Weights of a small mixture-of-experts language model, trained from scratch on English Wikipedia: a variant of SOAP for the experts.
Below are experts of layer 5 (counted from 0) of a mixture-of-experts language model. Rows are named up (a neuron's input weights, with its number), down (a neuron's output weights, with its number) and show model dimensions 0-255. Each number is 500 + 40 x the weight over its row's rms, rounded and kept within 0 to 999. Numbers have three digits each.
Before each expert's rows: "comes before" lists some tokens at least twice as common just after its tokens as in all text. This comes from a sample of Wikipedia text that the model never trained on. Tokens count by the router's weight.

# expert 20
comes before: "–", "0", " |", "8", "7", "6"
up0:516545508522464542485576544487484460529474542481550520513454555527574524489523460476494550475475578533414517491552467453537426536512420506452468513482515535502495568541454498489498532492537491495553512529506509474512521488474549541475532466482557480553449514540467509543538567493458532546539541578495534457446589569533522508500529521467427473482483558463554516456482491535542446456527490439511546406465526465444437481515512510468440510488574433477501540540480531455476519436508497471509551561534496530542527566587501576508529521437495502485501432438488565380433536544481485528507527427517443487484421506554472518507472452523501509525560448524498498532496397523495469421467495470493424428485471531507432555491559498491512547489426488463520469503520481471522488480475430
down0:477466472504553590452524617419453539484449509501475393538450502484495526454474505441497531449426545552482549487457481583469429478475512548599498486600520495514551532522530505406542478538566453452463464488497531502494478478502448424520493555522557520509453468481493493450470481523481507450567525446554513462558450445484503460478522466499470459572455537434548552457524482464411518503425506471508439488504504489540479479503526521533526477441469537447545486527534507517468443506526534505487507476470496483517491462460478522600555507439503479479499506500449589539504510474504536419481515577537543517517463507496504477509504494493453540518516539548525540528445493474538535485404556523475499571529554441491494547566527537474422516432535520439534506487476456525486538514543472

# expert 109
comes before: " ", " century", " place", " round", "o", "e"
up0:514496496477533543557507580523530524564571530447466485530509438437544475441468515465516466466450465515507566553509476451518498494523528530449526515483575467510438533483472519485543495444478485493500485526484471540469505503410494490561426465448517519539399552490540455461470533452483523540451478471430510507509522491468506477544543528480567529469513451494491495537448572468476497521490472468554507536574517468485502521475602505511548575474497460541400485587524523535449477484436486443479476456533471469547485501525437450516519480474492473372518501549456523506423511436480438504538585467535511463501535512448519542525514525456477577483477543482555533458473544513514524524475535537494550414528516485511522553487476494543547543468445524517563621486439459426527466451451543
down0:537516482534451489516483422495503539508577462495532540509488474552544487498502557587536447448493505501494514513512434468576520514547553478583445449480542454422534544494415428433459468445522555464552534501594511518526526527483448551545528504464517475528539523551498479536453508469468519531481446480508495456481495494423515540493457492436482465490495525487502442419536508581506466493561492487521531563492483537462472530506522497482551417443484493488576596525468462448464506487488520399480530457507559564497559485452571558519556546463518544542526535512486501489482457488501477508542528465506483470417457577508519508529532442438498512553459439489476529447484513469479420536485561454475575485520548533548452541444539491502522450397465491514504485553499483558432466533527493

# expert 79
comes before: " of", "==", ":", "s", " ==", ","
up0:496530476466458465480554562558471442504529472528502435502556462417565532457493488500537462512468526528451508531467496486499527434535541448562556458458521409527463561514531491497504548477485497395476491526562565463525487488461511445518508517463520482527493516458515474563499500583484567477452514462554444491444478532525501443465463452540488525625480423503554504503511448542530500474517468526478392569460525488418533468541449561486516488515485456570510524453518519529463536627441508473458512477518484513568574468526464443520502489512482534551491486512471509493523470558494488571498470477527431478474479542494525507498537410471523586533498533484456547501453506483566553534461530512458508484513474576510529447462472536531453494469504444520493455589509487433486500448583520
down0:543436493471424517491505485421482495517501438549509499522510470482470472545479530452470520472471525437501479522485535522489537464494507438434475534508466509575461517479529480550530461437530513522534462513525482480477524512545552566445474507501442523510521507477490494470523533522530517510503567461509483507517413481483496576375486489573554525536479449524437527514558591519498466511484534494497515442522461572523467416508514521573432503470585550448461549537450583530438369522507508493431508537577529532504536534498501496536486523440556519508499549541460522523470463454502451385488448444454567481485472516500473532507445507484496548552516484522513572506464494556485447505447534557527461516473486426460466582490502498493565512494485444493445554497466587542470514407512537

# expert 15
comes before: " a", " the", " also", " an", " to", " not"
up0:461515565447537489480559507516503488536506483482557533459475478518510447545500551578424507599589579485511560507465466519556431505469487492501539481602538519569444431496451489498487451507469516508402445469479498464491510498472592582515521531526462546472527518529541512519510587485512526530473540486520490552533449444474475487582493473546523514537571549469515534489503512500498534521535516454448532587510495498543551533474511472444482498481499428440463560514492520488473484535443510501560478375526530415464561487521466492536418501502490479495446430531520478492498480490502518580480527497496511535481560466511559528441433521481492489475563532491539471517468541477519478455416526533428452505458518567524485458525486502501506489553439452455519548459443427451457454532449531
down0:469478544486493525451498489458542459489548491542491483515549441435492498527597418482515529499540485508465469488524537494462479456442563456514507468521515462479564503539459545499447599517472511534496522452532555544561483520552492454462474513489452436540521433486488460550478436489518562510518443473478487509430524498454445536456541464495557517556531627503522506498548495438579510441484488470568481503459453513470479449532488524453495504510462477444492542483508560494581585479437525489580507537487483598512457502545518536496435464501506484476473540514491479593519487544512507493484444453475481480504476461527509584432490446428570559534444458548454521483541477581505516548512580402539523471497509467480446524496488531480563423504471540465528496432551517520562499532545482

# expert 45
comes before: "ed", "s", "ing", "d", "ion", "er"
up0:556467538563465518474520560583467474540559412574420536466467456459504514568492494536543471487521585548559551534470521508437516468491478525530585515467498451499492461522518478540502536408515445504480426454513457442510560452525497522477523498466540496456546501585507489508486433431494557442515507483485485445453505488493568441436534468520433482507500513505481481522475464539484513480491560435484488498512470473536551520504533430546475533437403521487441605495527511503464479507484500524510499476543441471540497576526481478532513527513466490470555452518468487555492548515438495467588500498469403486519511527484467428531597525538535492518488480515479516526500430460480435510539503522531536503503522499464551460460539593434467423491472436577546503564514427517494527509535470
down0:516576546554554546509533402483507525533449541516523486480433523521524470515513480470440518469469453595549506415497505525424470570542556549505526477537555416495411507557555549547481469466418462522523447453488460505497537493453434510498513479424506432481428516451507506500496460408501459599553531554456510496488537524491508576523454444566541480528529507501484451484476568501527558519500520540513473553440556520564480461495488502554441498511419508487525487466484452551530453502513490485435493433506427505522491498429444481464550461497493470519474513525512506482475524458460469430480539548513517553541428503528451492496525467489478411556476529495565526562495485498500466491470485463486485590478519509464467511458523539493489478519543595566555485520483441547485521473546543

# expert 37
comes before: " be", " a", " the", " been", " not", " have"
up0:504489537527477461500527505481550473490502560469563569508465554481493459460512556550490509584431482407444506435510572515437497376499537527461517499554417481490505438474483542482516471468477522423526518548490504444435475498479526445476508517493462497533438476509531474463521491459510480539483550505456532463523490437471575467421459537497473542470502514511515447427469444428485517480507561507487527437536500459483549470404534501480527479538481496543515511517518544501567511575500447539509529428502609486493499550471394561461461472531520521434530545534467435472451535479510481568503536555525473442495527501432531486510444460499477541500478492575503530437457534503511541547450487532517612467433496502527524415471463549528466549521464551486537518545484526463520475556495502
down0:494547433505516430524486519582402481453524474465470444415481511584464509582410570482504529445520541481533479521443506529491502580456497520527481546481511502547518509519438539460404554564405523472466526505448534473620579531503537468550504462513528514529519483535478481506522490557605439526503476584571515478499531539530541502547448517459480484497508487477411544449539483500455422521536468491519509479520489434457509510489517505537480523508551505482495546512435549441471457457467501472468507477489523482468517504512502478502552540566466518455489442526474559492496547453478429482547540447455514546533498523477493493512507464491530500543603490522491550445498482502478464467546502481478508494559510487628473487458497481513556457508535456527474476471524472553422553440459453

# expert 120
comes before: " ", " was", "a", " York", "y", "o"
up0:508402452448521446553453481546558531520508502493564515524579518487557501515470547608493465542461476529499485493455457462487557550458538442499483543497513512442487479418461492522519451515574500531447498494457479575484481518439487443527445420444500502469437522496441465472523506449509499544473481514479495509418545520450484510592445460516495470504492504471553433494531454427469499541537414508500510436433567524445524486581550454518483543456538477547465465465537511497510583515517552449495529574517505469452548486542534541492453464479479502487526505482530588503480485437471498499549497439589484452590525464548420501494485460521480479453478470535441498513453537532529482593460497515516494564535449483547510487496552544520477531542499467508510586508523564501533503535473427
down0:457530499474568582506527425506521493518485463517529593469440518499513537488585496410487511531525449463507534471403471511519455438582496474497478500476480457472606495526489485449457508561532477510480432477527546523517468544530516464544556452483497503512507495514473484514416513513492531473499572486434490519576541477477456503427500501552454523452483431487468552552527569486508516461444469432549463520472486531572495506588466494421416565427486465480492502577497477475525404519468516549452421480536491531531477535461472531474492466504487481491464478509483515510483519473517531508492521534486488561574551517528536502492488488499502498460533488490521568465458523559525466532447444459561556467467425458490524528517464488395472553473456560506515461561500503457577569481592533

# expert 111
comes before: ":", " |", " /", "==", "ed", " medal"
up0:478441430465522532489493436466508544580509515520554504512481478508523541515430484560553587454520569427504466509517443481475515571432525531477563526496489537442450473500476486480377491514491509475518563482490481486506464496549498491527471476481458478512516512519576505530426503548445536478491478564564428509474524459438502434511543530508471465570446478466463499492436570468435471434471511417443513563546528520497494525496506506418483479537505473473554450471524540475425505504501546515518427508404529473477512494548453531475544499513523447579448546514458505552551514522489460504512618492602513476521471434496497476444531471540551544436496551475468494578515468542517541447466494475495490463488413487487547481494581518559508519532516525449466494508430511439483481535514485
down0:485538442409599489417448460454519540485513466535484531473435563429505469531461483447533590450485500526464506541445514493551523529531527521509455450466539453499499539542467488510538451538525468491587409454499521513489530512568495527514531470515591416503487494464478493472451505568498504549447466486568419470490551449527519499446501554566475489479487569491414593431506469514470524501524505463524477542496501507479444478544580508517393459512455498490508522528516480521450532522578501519550431478518525508527494510478543534559542548539533422534425533471490487512475456435519545506501486518491548487542543418448481515523479507562520480531441518501470578513542451453463483494504477417515516565457486462535475496436505548423539524535569455524496513528528523482460505525465496